{
  "n_layer": 9,
  "d_model": 224,
  "n_experts": 128,
  "experts_per_token": 4,
  "d_expert": 48,
  "d_shared_expert": 128,
  "activation": "swiglu",
  "moe_layers": [0, 1, 2, 3, 4, 5, 6, 7, 8],
  "router_score": "sigmoid",
  "normalize_top_k": true,
  "routed_scale": 2.0,
  "balance_loss": 0.000897,
  "balance_bias": true,
  "init_std_router": 0.0151,
  "lr_router": 0.000662,
  "vocab_size": 8192,
  "norm": "rmsnorm",
  "norm_eps": 1e-05,
  "tie_embeddings": false,
  "optimizer": "soap_variant",
  "lr": 0.00834,
  "batch_tokens": [65536, 131072, 196608],
  "seq_len": 1024,
  "train_tokens": 677400000,
  "steps": 5509,
  "dataset": "wikipedia_en"
}
Below are experts of layer 3 (counted from 0) of a mixture-of-experts language model. Rows are named router (the router's row for the expert), gate (a neuron's input weights, with its number), up (a neuron's input weights, with its number), down (a neuron's output weights, with its number) and show model dimensions 0-223. Each number is 128 + 32 x the weight over its row's rms, rounded and kept within 0 to 255. Numbers have three digits each.
After each expert's rows: a language model's description of what the expert responds to; "comes after" lists some tokens at least twice as common just before its tokens as in all text. This comes from a sample of Wikipedia text that the model never trained on. Tokens count by the router's weight.

# expert 28
router:107093209131107135097093068185103153160144140152063137134085115119126147125140096183124134175109149152110070130078094148145110127070147142075153129104102180136176161137118133129117139125154139118097101173146126140188130130155105123156068097072192137168149104175116183147145133138100151141138132181045151154165046127120150146081080134111079071146060140097157164092087121137108134101143112148133153120049129142178116157157116075026113153103174120126130102148094147107155083139140138201157131143069121148128142148119107190108172111101089128121141136175146162164123169161160133161186103147200116128121104131126141088155139121190104118109142131133110104172140156128076121071100
gate0:140112153090076149117161122139175111200120164139091120138154152152143116106085076123097191155138093107118148122103130181186128120177171078140165170130149110124121089139077111089142131173115132081113145098119088185101070095088163118109157152143097103107122123173124149123154114098097096135117193125184191138147144178100107200140091096114129086111163119116169081159160114204052119117138135140126128156137160120110120092138095140103131127210054110113062123142128165172168116065162124149098149153103112169150138087134153077132148133138104110103031112080142091128098132092110137107153203093055128089128149157166147113136099106097119111119197096127103118152173183123129151152093
up0:139053156126080127135138118164157168209168143132107163103148144127138102086093095151167167128142124163071155105128141121166157099164134129178182092115129095183121113136153128109112160153127142097149156052102101158133101119134126152120127097089106139026178108171117153078176140112110121162116178184155108124143132194151128140134072100119065124121130148151152053172137080163054148080131170092124121150140105111159166102143147093088120145208103140094097131167136188131134110085162184183089150128121148138105106090143109143175202128110122117114158137117158080117151089091099107127143129086098147081077130174150151117118118084111067111108200144108145150093174198102134145142119
down0:157140098145108114129091083145135205140162144130096138068128110151122143147130117152119105093124146206132098107103134070132108147114119167099189137224155099120099143100059101125177189115118107137160146120193157157161131124115098160158143176108112107088103078116113096109132150170086134096130120181093120060126126149107157107116088087166108128202151125133141126169172100158147097089132031097102060136133162157168151218172126135105084178134115086091141148182119110106134065139126116145091152151155083112137136138083164109141166140162172095129175102092135121186139154170182080152178160145169089175143150100146100126145123100139097111112074123136131147115082092078179135113128
Field names in infobox lists and taxoboxes, before a colon, such as Born, Location, Coordinates, Genus, Noble family, Website.
comes after: "- ", "• ", "\n\n", "Binomial ", "Preceded ", "Full "

# expert 15
router:068167165114118106135107096141177151182150107115092143105139055141142152111120152062101150142110150129093129143062107127151099071096128107077108145134091132143107112125125144149140139134143183204084087107148128118169163109114147136146144096108176169092127109087114108103105082139136201186161106142099161166118176126124184193163115138127090037167125097090155172133052167148107169143126142122136129158140108124090128198139090092127110152069103209086180076127134082151128102182076124149151088119132125129151179113134148128108118085121089083127126132137136135162158117139155181185131062131172109144118134125103161070147119155107055085038132177147152135156116107141119154124161
gate1:086112139145151164113137205091122154100148143088058113177099186160163137070143179101117168134169153151108128076095127132121126120192152058139174072102106111082163029138163166128195203105146197175166172116119121148146101127141077130149103183161165127126120073131127107116150139144114126161093148101073094180144123112170091089107123129141158092136024167112108096112101083156097118127089097150100138097140111123122086149096162092113111096162103080147092128122142090125102118162117150114169117160097112119068131158129037161169127088192127105103134137148145112098144084134132132177148091150108156084111079096118148114156114116156118135121119124095150108143123077116091181114127
up1:056129073085075140131128118054124126079165136087067172113145174144138087120079157075141149196117167137109109105053098082036120143125076112119187110088119111076138137099127127172122142143140181123152114090180091114086137179133129210108171113136136103116171106139109133095161101145108128101103126156100081115087152113102155111181184107151111160136126148110030105039092135088079090095079110103158160124132141140097074143175083113083135116131090105157120151069111135088131127149101123126163112132062136131186127125158106137162123151116184153089113113170154171140168118164096137131164116159149146166110090126103136128171111085147080117115131123122177117137108153096102126153140
down1:107138123092078161201133096102129114130140148100165148158078140095093125164100080152148109183100126083121136160120094177095111127110131099185064169097163126140154153161073106135115099115106080147114142140165143153163143103140148154111080144151079114146090143149118121145116157109191137135103084034127132104014175136182147159152154153079104130180167179096112120104132118150126117130122074202137117113113141124130140144143106079136062173163126119123097099126121094113208125167151126104131160139144105096174119114108124122090129161141147112185113094158177097140092096137126182134205089149081093131128144156128087162166092134135114068092150091163089119102184140160148037167167
Subordinators and linking words that open a clause or sentence, such as While, After, until, when, only, not, However.
comes after: ". ", ", ", "\n\n", "due ", "that ", "did "

# expert 20
router:107144167147145096132142094162120102157137108123106107145117091147167126174126118102105113078084147162149169078135074122140088097139187076120149104154092115177120113145131133111138164138154169144139136142083155193163134151116072119180076101070096124119147104096136112125074111078049178176167110139132134162149119108103160178148137091064085114106099152049145152166112125119117176084160107141089147115097086085135059199155115059114103153048126086068167096153127124117149084136062141131136101158066115156124155149103152167083136127093074143161131178126156055157149141123205130137165148123119083134080111105132125109186154134127140136065144159117120084132121131103084134077107
gate1:112122124187114187152118093108111145094076094142118120125179141044117174161099193155098142140060159140117125107099098135129103170179147077147108109080167172100141124141087128110175148086099159165062181127149068188098118179147143151180072127085103122089091143091126157087140125139112095122188151137137189135086095136135154127122144130136175160122145106118169143146118169103093183155125108106119138095098099076045125136113095108121124152162132098161115051087126173079141161208138106064193119100111063108120135163159152172142152078130146121085044126134120151177121120148121175112084104104079123086096123081107137144141120139116140149134118153100092130143110092109109151134179
up1:140062135144204055131157151182129165103158154185108135191124148125181111122145103124160030135124122113116109111158129118160179152100093163123089090182175093125144098080111168108122084132159116107096168097061100177156146098196123109140105141121140139114128095183220151132143108112094120112161115192153134155159090162133126142120093168130157116135145193150136175133101157138127110112118144136098135192127162078112124147120086168100122146132135141145103131175116113127088101099102137161130099146179151162143099143122066104090106185107127130152135157155178162123075123136115081110148064077229144134123085066097124095074189147146112079147108106137129131097149149122061142144163
down1:149106114161133159102130159136126144155190076164187127115142160130129163120162140132195097120170117137102092121053157154113174162139098139124125136123130133167140153126100119182177136098139179146119119106120092202076193087124120120059118132133106108159121176121157127085078168142143179089098124127079088080169120152153125095136187181056166101141128112150161134076129146100134121083208104101100124175169162112124151130134111103079112116112119098127130201109136101155169156143109158132096098114163065082159160115144104143154136144105098098089155134131149116151160111152081136113154106073216181121157133107147131178120175183098174063155174144148104076074082112159156117106194
Role or status nouns and adjectives after the, a or his, such as director, member, original, current, or free agent and defendant.
comes after: "the ", "a ", "-", "his ", "The ", "first "

# expert 27
router:072145153161116143187142134166115150152116060092101122169169094108104147156133125142124141111071185124108140127138079110120137105132136125075081072113091142191100137111090109112149189157117133163114152119085164109142156130131083135131091115087126109169075075129094184140097089144096147208157096149054104150099151124111123158132137092115073088105078151108163134118114099141111193117150132118097113104099165159058150162137102132091119139101142121085180116123093114066124119174106112175154084160084114194091168092167150158046121063099047151126131129102166113180092087144180106124201113132141123165119151058154114076172132129127060128108132166156119126144101150111150120127100
gate22:060118119098050090208150133197071097139133130051084102149124132113169091127094097213102135113084132169204090092070122124104071093119190111101111139183115139176137109083122161103129172143121133105178127122107111112137108182122100160087111113136121143135168134096139108150116142091113221158123199120081082138136148095141114132162132153147071149136110108140141139111181118176116177125175118107150090147145131167140149151136156166126123125120187091060136191095070145113116149173165123132138071105123120196105147132181137092134095103218091171123132084112150140153122092161155109119182172115142148122167105109128160128158143161113142099152123166093137158118140112134135105092142
up22:178101129186168123072072140105132131160095139158153099118114130159056120108158175110110143161175107122109176143182097092142133124137118182105063124093133194092090111135144095153110099174138126110076073125187148139141144132115152135148142115140125094052048090118128125100109099221148076082137088117114157139140121196100097102106121150125136113127130164141091084135150145138103097089130100157166171130173151066098154119165158123107091100149098130133146060180202135162146132109094091148083149096141168102174095168143064191148157150110129096150143168137088152148164171140082148089086078094120124145105151152159177131124132069148140106095164066196144125111112090127114135156129
down22:136108205165081137148141046169157123156109177155113171139174098052182126109139117125123087118115150123161096093176145078098093179123123130179117166093065093114138150100079103129157022118047160121149137156152116120132107124160103095137097138160125104067134162075076125128125126112165163141113113143152085210084110113112132102136099130079140141120169097093158127146077076083156086116132146175109120131102119131113211165114110118105134147096085151112144115139127078149150126191170140115058116141210089127155156138127123155142102127123139106115147146133133135119129127129137158192077083123088131132128077127101147123124093105106101112124136164083099103059170084141052179150135
Pieces of foreign proper names and place names, like Az-or-es, Kar, Wil, Jos; also "the" in census phrases like residing in the city.
comes after: "in ", "'", "of ", "to ", "on ", "J"

# expert 38
router:071120125193152110125124150170125158158172099125108128141143112149159125174160157126111140091117154179076124120106118142123142093091119157111086136160131142171156157120114120123121169153082195135121145099147115158135138157098093154124143127107123107105137145123134167172089094173106160154148146154096094162113092119101143123160076167059098134093106086113165127125143144117124179110157085176156087130116128154101103191158103084063135149110145146092195028088139152107134068158155074168138130055104139139142178088152116157088107137085044118109131131112176109183139133168130132128192107137175088207133160119127112100197191156152128096032180160170137083142098138130064113116130
gate2:193108148096110105151185079149138164138172136161121097051139118153153154106170180183130164106105202133129174167203136184110145095150093133180096179149220191070163095137181099056126138080072130149090136115124166123149173105156137118131089082145150118110122128114152213141165144190116096167129142132078173130153166138114087119078135127098136119093162100131136125164082120183109117072165115148065118123108139104154116113144136178157124142154120131150127047129131132101112170148145155139103133125135094095149139185113065162092118121110157108081138116194153193132107111100121142119111113133161124089138165118113115138177155103105086171134150091123136173183125178159127132130139
up2:161119193119092182166094181148120147082170069164131119092101103138115100101139168107137167101103156141104184168135069138130208100126095104134101107083136114092118180153128069104053139157121177166112136145179130149114147124098096103178137142097106077142119139123137130105141158156118103117105140119122117114159115181119120178155110103145102112123108066116082088174104159101127156170068118144056116136089170091137100157138129095114137158148089135202129084191100124146095157097114070050115166131086099134095180169122094065156117158124112084133116150162099179222075153138126150073103066120084131113149135103073102109128124171116175129086147139122117094121126172158117118164165
down2:102138154200125132114077166118156127084120148130144140181071107088133142076094104102148106106181113110176078119149126098100112132106112075145179094075109178155089158096122146186141142133129101133157101167115094143112152191144124091080139130163128158122207086097082119109146123122156192122133061138131108181178121144147171125180110123150139129122142109102126129136121173125099148114075133093117126150144162157110105134104124122109213193113095090104114144117178191196080097074086129122096158102087129107092100075180170095112124109134101156216184108134179119130142184154136159112154142105120175127178148130178153166107177141165105150162113139084125054136064116146141130151073
Nationality adjectives and country name pieces like American, British, Indian, National, World, and endings like -an and -ian in demonyms.
comes after: "United ", "the ", "New ", ", ", "South ", "of "

# expert 39
router:082146157169086108153119079132154112142129108097063123151135106095128170131167123116060154119179171139139152098116087112142136083110153114131067146154171144179135074148107095129158147183113139100098127135102154126199101119129127136128055061082136112112123097107124130135145076171087151152141139154100154122075153128103159197169101080072123106068149196109160181133131187130102139083098141121148093132124096073101077214175097111137092167067158116090191125151145108084167086149135130144134118182069111157116144145070137120094127082126089131105119141123156084159100160108186112158154154087149102177119127109108113059172131161172085144070115150168103136150122135121069136105106
gate1:164138134072140110187126136127130116172122172085119142085141147209131172136179134133075167160209137150096131105171119104147100155126170138151159102130086128146160137105110119085135145151112133107178151214124126143126153106133092161136146088097145148164095074131131079166140146143112117178158113153222110102125171147140125166197148138134115150159193164118125104164121127095113144160058095152151137103109108131148093161114031111144062157115159076061109166130068097180061107146094135147125123144141129164115133061136155170147155129128116100133139054144160136132106154161129121148138112082100162160104133169149168152096189085099108092060073098128125152076115154084104117152094
up1:156160118121146091084135100147149139125154137079132113125136160138066085135147133159111180121073106154144143159181095093118164153170128139054125115080148125063103108118117206129171070141156130101134136146138177100132144105064102155117151114075115082117164162095135109153108127076063068039112132110102169162151149121096128200106110098078160118129149120097117171105187082093137130217116124194146109156150065189175120145108082148160126170116195118093121096098101155149170115175089149118154124123121119137192118093111123091128067149129140108101097122113139109143103171123151131116096133119133091121181120108121149145138169117069092137057140174120136179091135136096071095189121
down1:101126135155111139101060079095096096082165116096109106076152047080113095160154101084118056154123194157160076120193085101132121165052094120150138121132106118106169116139127130099184070085131140112097119161126104093154178142065131132145098134140057146111132115112122150130169148171067117127185108120067125089111096116128147107120149117137144119076124137109112134072146138177083180124109161059163188113185116125108148157159137116123113170153093119150105140081122076197098121092129111153087102083169110105086124132107026140186104156123098105111154096200104117130119144130138126161111122147158121098151129166098084136154107143152144103125209097135148067126115143089117146151141
Nouns after an article and before of, in, or later, mostly time, part, or direction words like year, part, south, interior.
comes after: "the ", "a ", "his ", "The ", "first ", "s "

# expert 21
router:093150146229086147172149169110127146152124103146084144139137034124119199215128162144146142063104192136086103148130118111134141132143143146074132131140121161172117115096139101128124164196106166184065121155131127134171154106120095099116110133032137148141104064086120160146078104168097162136143111118044111169138151107103154153139113082120084120071145122139169121140142157133088150103091125155085141150127101143126140146125091106098096137085156136071242109135122132137142122180099091137134081140090136141126193119120137148078158094069094103135133146169123150157153151109135132104145074113156097155111130121076088119138101163077126107107148157121144126187094207162129136119114
gate2:154132114150147128122127167145156135089120101137182138207175086197119165151079119165145148119167171146177102093127153091103096116159089136090165108165141132202134187099139108097156122112106138110095095096132106159155116169113163100134107124156127130182149130155094160177171084129162125194061103093169189085155139135110157144125122158122054141151118151127115138116181087112122158142125131105085091132060081112158062123129149123155114105075146167090161117114134081149126176147221175150199108126130161126153119154151112143117115123162071104125114105102208142091123116092172144112111191142095111139079157142096107143127162170106097192126104079172169140142116107151203087094151
up2:127095143164149072128143132154162141126091148139122123205186104108170125156076093116130135167166166189122091123143137156106092145146133148098100072152156108083031160119149151157126109188146131132125124049106165126122101123147112114131106155083080127126119100112114115139149097065107103151067095091145172148112010130093121140132132178130125126153094161154081187112081079111126215121189099128131149155142149140155142110150078191127098123078107157129131140176173105064117129176178143116185118103187171121142168123088115158132123166118127143145140097130217071117112103124103134126121197095087142117142125161148177144155167087092135136105115086126190122106098133117144153145150
down2:114158167087140116156102136111139161121130091142158125165153132184181098164093139155186134169094153070131102107104073064122149110128168169159123137153136099078094109091088078106125113066132162174060149137145096105086138057157099148121158121162121154134146116097130081079102160155113151137082135119124158083141068144137129183113122155181183129129110134169109117056167152135147146169180103161143157127130112211153082080119128116149094106110142166120120142161149132115122116049115147192111093168086147167095186099120145078172096150094173162181114099132097189128135123151107111150164141153149129120117133104128136129144131064071111144167143134221091157140170197171148077132144
Possessive 's, possessive pronouns and articles before a noun, such as the band's, his wife, their Megacast series.
comes after: "'", "of ", ". ", "for ", "and ", "in "

# expert 58
router:105078111150140126097132128136148122165154090102086091125190052118156115170107144123110161126106173133100122100068085144123116109141107126080078160165126117167150120109136130135163141140133162202092114089120125131140161139089117215208131130069141124140103050125117157104087116173106139118177167139056148164153138084151121167171105091035062069100101111110138146114118130201138131115162179159134129122068156116123124091182112130076112170109168125107186123136071127129178120142142094164096085145136121152095149154156143147055174098112102096077104150112121109170113089160126144145206136096158122138139081094068115112187149144159127108100160159138152097181111098151134114095122
gate2:129157130169169132147194131103147108171103123140151085107146080077117088121113106154125160088055108122132168120119132069131154089160078140088111216088142157172143161132076119133134113078106208121151139070110199116142121118183137133137143082104098157103134164152160096141157128132101144102123093094127106116130142087150095093101129067116101126141081100164135094150122135070113065155157137187129115181142102098181134149167192144106125155202089164120131168110086058118167149115147178153153054079117143116156109111141092135132130123143195114083135114153097077141107130137162171179150116211136098191148131158117095135146108158109135113101068154083089125182094160121161107154114
up2:157125122133197159065122175085193063112097059127103112188151153121127142158132080125142144126152116168116149089173163107151125219138156064150092134123126170157136145165163119133117151113155149150112152090094129082176109108113111142171105138165072095107119141112161139061187175192125112106113112156149111097197100096165133131093185120106105096183106118123108160097146146137088162124192159165122147176129137082140119140169151127106114128145139157110118162103106126158123179163134166118163141078103205110158149078126129125124101170169142204119113175146143120163113142197167169098133162167122075043128154134106128087171158153088155134103129132131137087117127075106180176159153
down2:168105088146124131154108135114148103171122129091106087137149131152097086171157120095106169178089186119098135108115148109134115158158136106152078146141106187093148124141132133135118100139126188175153136099089151156114097103117147125148159141122137138140114151114055025112144194158173139101159143119128078168064192115120131141131116136159136149118118205101063150104159089115140120063086142173140183193168126069115119129106147108100182116139174128129129073113195145137147156162130168108081102170169150134132109135129196216090175105181057074171122083174135167133118150136137088096150154127078128152070157121068133139172108134099151109067166137133151098102075142095135115127152
Articles and determiners beginning a noun phrase, mostly the, The and a, also This, Each, Another, often sentence-initial.
comes after: "of ", ". ", ", ", "in ", "\n\n", "to "

# expert 2
router:119140151145129142132134165211122154183146051109109095127122151164167152120151110126110143122140166177103085121089105066104104116115141140065059155144123089108155151135087142134113178135099190164140115075120143133143106145113133140187113075100133113094122116145117143132151079190108160138142118132064082139072067104062144207155094144115120142102159105135145137144138099100105128083166071123133091127107131177111128192149101047096117128077162146083177052121105109119144086210115096193121121117106098158099178108138149187102140108082071112114152198119131102197105127145154138150177134114199113143118076114127111120137132191118105128099139177162095113123123134117108125094092
gate2:127163105102107117165073156117134131117096068158102161151086083153082150144120145140128102099137202103217120115138184095118139172150121119112114164097149101111085127124126097159142170105194073168138196105134191117093086100166091141125149121110112144134187111099096137078114122117145154083123221148145180128201138149117127149075160135134084118104080095073123153098113122157117137086057070151088126086096131167078147169060125146150095092159146110125113117109140092151116168130152126140141095143163145085069117087160129130090130103142148056144156146115123153093138086107118072147120121147110148143084166144199172105115130147160123092171117204145123116149159081085117090159071
up2:157138121106109154164143129128114090087099180099089117109153182152077142139131131154090136119131155161089092081101144133073138127140085103183131186100113174113141068141117159118136161101110078046120131088116178101094123107144119119126090073100095137113105159087097099152132170175176107129094106161140145033119075122097152167136106137097122125127148134078125142097185159154132179097141146165167164129126085103140142105092124105134100049149148198100109107210098144092121119153138138197180152170064130139114113145138117137144128112165188098099070191058071105179124090098115109143181122128134126152133045105137132122147141133142113140097117101111117126188150097061172110099075
down2:159175137092124095133150085172144109123198104151110127080128171113141094112103177123088166132123173118099116078111117169126106074149131171141095134145128096124184118115142134156112119131129142158123134068117132152061140157091089184048127124164173142168164162084153126165098137135104167153112111172045089080075120125177069138120139152084099169135071101110143130102209110145136171166144102154158137169096114087137103144165110082195130113164189161126176105098130090082111137164129177107078139181164141063129128157157148106109136113135197078133089123120185117160148090134151067183092097156096166127117121159170130133150154109159198126094093127171144146085131104110081109149150
Place-name words such as York, South, India, Virginia, often after New or United, plus leading list dashes and Wikipedia endings like -ia.
comes after: "\n", "New ", "United ", "in ", "of ", "South "

# expert 0
router:107125134158163087171169142104153101133125096140091136090104100144179183176142155111103164152120168157115089130068085158106089092112168096094145154154094156139195136153143139103183140150122155134119112136096115157227133103139108150168098112075204127098127102104098131169104092111082178179106110146100132123074096067132173195106132130047092100152131160110168157160117118122126145029116127122141104156125117111120115153172130110106127209075115184093152106135104125065174079149126105170122104091107118111098147153132138131082157123072073119124127172087173127176157154116169188137182148118123102181149126127106125066131147134116098117091177194150159134108070136118118149097129
gate0:156129159177134097171177089163137141156163164121159100085129100119174134162177113133128158116146136096161123092120051100112146091134107152061128141109120135150159150161114125152096190131110091141106112155100117097171066178110110132126148104053118108108140131098086077130112145058103104139097127135152118128035119072127167169153136171111105134104077139149107181181148100106112057083182143113063111156137139162111112110123149083129100118159105131132138141186113118056117136187175100133149138067135087160196091105118135130107188191094124153136108112171149154186124190144121108189103137092106111130110076124195114152151136141104160149170139183112220125117099161088122146138133
up0:085112058110127147100123121165186112121207153109133088127101150145118128094139115090135141133157105164071097114045169155123133131094092202132125135059116111123093124067113121150190091103151127161146186133172133139121148091126108152149159132070122132063143114122169135065118109108094164111142138118116062134107148140128080178124152099151110097092106104082183152107152138048198147124121139132151069130161139122133099132124100073152060131099118095164116164143155208166152127130135110130179140106038172131168131087104121154115078159117051142143139134073145084115132085166130084154158073148112121098138115164126073097130129172127111137151145062108113139094095185174151136145137
down0:113105084102140086124116148105113143146140126140091115166092215096097104144152119136130149211102118107112204085121126112193156124113140170203128118115133165161114162145112092122139116110154101090139169145154114164035061113161141120087086119120094168157197123122125190073132107121172154131094092124191144074161085118178112115110154138072173131122154125096106120139164109129143114141106109109157119086139165117137125139135065126123123140112117101169117132077113125103201053086099117115144149140108127115114134099119155148081149105168110173155172036109076147160172081083155151121137088151127129161166139160100110075125122154136077060060138132087153142048156121095162141098128
Number pieces and ordinal suffixes in tables and unit lists, such as 55th Bn, 172nd Infantry, 8th, $220,633.
comes after: "2", "3", "1", "4", "6", "7"

# expert 8
router:126139125131158188147130156139173140112138132150125133165168129130131109188179133141121126086086163154106084127105118110167106119155113099093087124164116110176144161107100122094129116139127159143138111096110145111173147122121121144199118056063127117114060055124117161131119114119097251136112132178136117127116106125095166150175124103117071123058123155099203194124103160169069154092122130160089088122137139175109107123153137082127125171134182118059165058094129090129144105177092133167137102105066099145163187171127124131095144131107135090155185170135138108190130115176155186115163124108145097153103157090131148109165167132149099129119161236165125163185159120133097132131106
gate2:083173099113123117136093144109107099158143080126197160106205111141113172132114061102189142107117131151112177162155133176089142092140138117141173110132125141159134138152164163145112140149120104108193136141122145148179143161103167177195144121105149126077128117150098136137126137109233096141190160117148146181082102140172141163097084118121153122140164098073182148109167117081108109234118156109093164097105069095136144113094126130120120143082155108068100057086207186126173135108134126146116152127141186172123192138135138161132097116132066157174113153064102084089101108127155088170100114137143126133110190162082161099163149086123165156139113149095162128123139116144099121120124
up2:211090107126166180151152152147070089113157153143098126121073112170127141144111083166142071116096124161133103104150083173112068133093096144134146100205138159145196152161155155111174091148109130071120155153146057118170134142152137055098164114134142176164181094144164145188103102172061119113113131120182108063167120108124147147133097174141130221112073190132107159091130151145113140098117154162093125164166179087150109094127136158143093129160131133127112107091106144077107142191149097122101166136094092135157108125095146087176080148138177076081147146133118177163137134088030135116104094107157163125091116125123125140129141098128135073146139119178161164139141128089133118112119
down2:192108117139120119140173187134108136102085095135051135114117102123134151147132177159148138097123120136150062091125067102142160186138055186150077120144086125167163084189177074132149130120128213087131089088104109084177135078100138140075191108105130087149137113161145129135178098122104105191114114133132129140177157099085114080140147164109113146144096112138113107142103142152102188146146106074143091139165080129123097162115145195093066105138132157117117101106101130100048135156158101128176107111108130155103094111115134106170122041086132074114125165189146160150109158125131132095104134158155141121133127156143124177117109140172158101086156121148097138082125152137064185083203
Pipe separators between table cells in sports, election and music tables, especially empty cells after team names, plus semicolons and colons in record lists.
comes after: " ", ") ", "\" ", "3 ", "2 ", "1 "

# expert 48
router:144139180138130156135105132119096124133097113173051157140184084112148154172143164107130167100153185129058111121074112148127069118114142160100104098163120129143167146113107119101155089174149177137115118182113127134178167109145073188125077134072128115126064121159142162103109139147105126169129139200096138156084125089130136177106105100117114098113123172127172159125126154096097154083077142132109140171131125143095129173119171100089124141105180192076163078123054149102169045147086150103097090096094122150094184109139141138112165076086063131127146142133113115181140122127131141128120101099086095180123185069105130082148128116175080120113121203139165153224094138142110159111129
gate0:108108123170127184144112125131091109140081095100119202125140131109074106152111150153147122166142169133097095177099129106101099193149230128140116080172130157076094125132095147158112119121103130143112112115090124128113105123135040152123184187120129116140100083118146121169173139144139116120120093160122068103103100091198100086127075101147110144166136185133115168113197132070141101172079108070180115134036130161133164142140133162176113108119134126057164149069163115108128150167144143158100133149183137178139105142134162082179125137131074166132130060174164145148151150164113128119132124150110120137164146095043103067119176098135086060131133138131117176123109104105126168164106
up0:106128093092104108118125094136152124161080094100139103084144122128101136157178143172093067154127176062175085094146189135088157096088131147149144109099134066129148144067066152046127118128167124147137157076138181110100174127093177091110074135148082112151125130104141128163077108137154150109128082153068150135082186142118124166118149113173157129111114086120117135065137151184142147040231131139138133069151109109140145144093133138097103092107132125105097144127134065069080093066173139133132137104140149104127141147157094117111170137193132093131198124104104127054116118080114096131157113150174124148118126125176157095117138105136075145116075113132123136166108105113202109123183
down0:096081095139158120158023132157120143117143148108179135083120201144140175132151079108117153101131131114128126073149165173091157122184127145110104172142118146150165102198116090141145157165167150037133169155171136147135140109113108168118150138158139112144110125127160118111110113129110123114141117108144143069133099075056101095135122107112093086163155120058163097204142137096072086081131078125106150104193138100132165200124074077094111099116147103125137096088115166153174091104078158175112159107142131119095108083128082109009088149134160092198138132143128174114155144119126124125119077107135101076192095120101111107146106145122120130108081115149096120166141157133158165137161
Word-middle pieces following an initial letter, such as L-ord-s, D-ast-gir, l-ost, L-itt-le, r-ough-ly.
comes after: "D", "L", "R", "W", "H", "F"

# expert 33
router:077148164156098138126139081145129148175146119097121095088146035118152156183145162102104164125138152166116131147071116101152118054120192135092133141124149164161081125077115075097144186171129126178122128107086161130164131132077088134138141112104191071108125164152134088152111100156124172128131115148035152099109076102119137157147142093072102115077098148125193209135124142110151111104138128104084147144109121093110108162130113054080105194115144120096177120086144146071152096148101146130115146100128124151169140114111173125075117111112064102160124152104124116157136101096126197159185116062144093131127136114123124087143167154116078076039158144170154118175076123142127135125088
gate3:096081120069145149116097130141110132098126118165126122152179136168108142114073179161088127112150167171128131131148130141102093128133054140129178183114176102113122114105178147104115138106148090121103165123124107129131210099044072132141054161149073164143159135130142164095066145127180134114138130108137186168166210117090083153174130110108110117146169105122111158170146127124159127106192156107113126168054158123088142157100180187091076067124101124110138043166125150122129149103141219152153130193169095152117136148110078145081111153083179116142143117150135110127105155138129124156097164106150087092103168106139104052165089175139117128153153168112145128094167082144143123149121
up3:105087124151112135073127155096111115124120108123089151096115134153102108117118101113088130148127145120090108141152142196208147141153118090121156083114127194087143088164113160111148119076073062089125138125132161079104180128170109126182085169131156151164130146085128142135121157097142152117092108131136093057162122146145144191147071119177123070132113129148174200170153164160085138124176135178137126030117099081122130123174087166158077036137123161146131088106118100128068154103126162176090086107100151109121184084105110164148134081142153195135124126185126079152090095116091122094172156143150142069132113103160143124126109137080119121179162089134116116155148163086087124125196
down3:139136119119094184063119191085081151131147108139114144150138125193104092136111137113102122085129078082112125104126122164139099148079166145162173120096139150067128098134144139083182062088169118183114160116094177139163100118143139128147051152048081126078089153069168135124120164163155165125137122119084138078164105102154113114108091111163137080084133071150169172126154119086115126149130118191094132126121105050130125077133124151170069089123083126177102154112172105157097078127080181128178080125094157131112128128091129180162151112167136161084145199179121023128098093126112152110126103147147163094166104101139111123123164121143154134166163082119110103137136094113164119153144
Numbers and quantifier words before a counted noun or in table cells, such as two, several, many, some, 5.
comes after: "| ", ".", "–", ",", "of ", ": "

# expert 34
router:115118171167126092154124098150113138174097102089036112126114119148139153148123148101071135098124173151117140129101137075155109140092184139099161129151136089141192149134152127164083129108121136172099140128153134114180153094128102138131098055072211135131144111161116123138124101200093176144146124132060125108122140089087169141107101114124083130122121132131137159130089098102186109082147091120129077109101178101111097155144119086085102182068138149081148071159125120122168103130103110163087113107076096122126150112106179159132121108043090121155133241207101148160159146176133169144156108082145132134075142140114082104170125136133046165093170168113154127120119097117073134087079
gate0:060096167128086089121096144125158164171126097141187087192162141079105079077117150166159112122202125154142122158171126158094124120108058147129145134162129155139155075116114146139096138157095204128157120150089142131055116075092204143147081093106108175159125135115112130054118183147131127041111151166138057121156087124134154165102095105137121094157144174074144117142136089158079115097159153108136098178128066144154164168164163170119140126148134152098117153134105089148119182107103115189138088159106090135161152177173131133104130128139176181149110092120097111162097121138119133134191126140133127095145073097139143144050112137119127154102100143183112110110147132125127121208070
up0:141120149117158130152160169136097185142087127079104051111144085119148160186126125106116215160115142141121143060150101133119143126107105165166112144138184123098111112078156154136169094031147112044096157161094159068180125128099095135181171138128098187149142127110177130166093124079128147155140155112174131133156105095129038169141135153123084131163102109190168191170164089132112127123152146109033131105151131096117115097098143126183119099133119148102156139130164146126101064156170153133094139157140140126134092157049123070158131109119141142127184166108085076089126134113094127104103122134161129134063112104136111113119159166117154149140082152156150141111061136130177187151152
down0:141060150108102133095132148178140100145160105092099143136098079134098085132091164119168149030111128131123197107132139133081153118082096163171116156128127135116183100160131119102169160114141130095158107173068129103087098134097174082088100162138120150174114115204171094092154081153157111126093138120112100098147113044166151150070116123046115179101129089148143080177154074162079127128171180125086120113131132105091194112075112162090141141179098069118096123071116099057119121107119124112116150148097115140115140114121156120147151099147151163161133142154097150036178118118160155139155158079149168139181145123113087110148166090159125110098157106162146131120132183167155168142163
Dash opening each new infobox line after a line break, plus Succeeded in succession tables and media words like Released, video.
comes after: "\n", "- ", "(", "\n\n", "==", "== "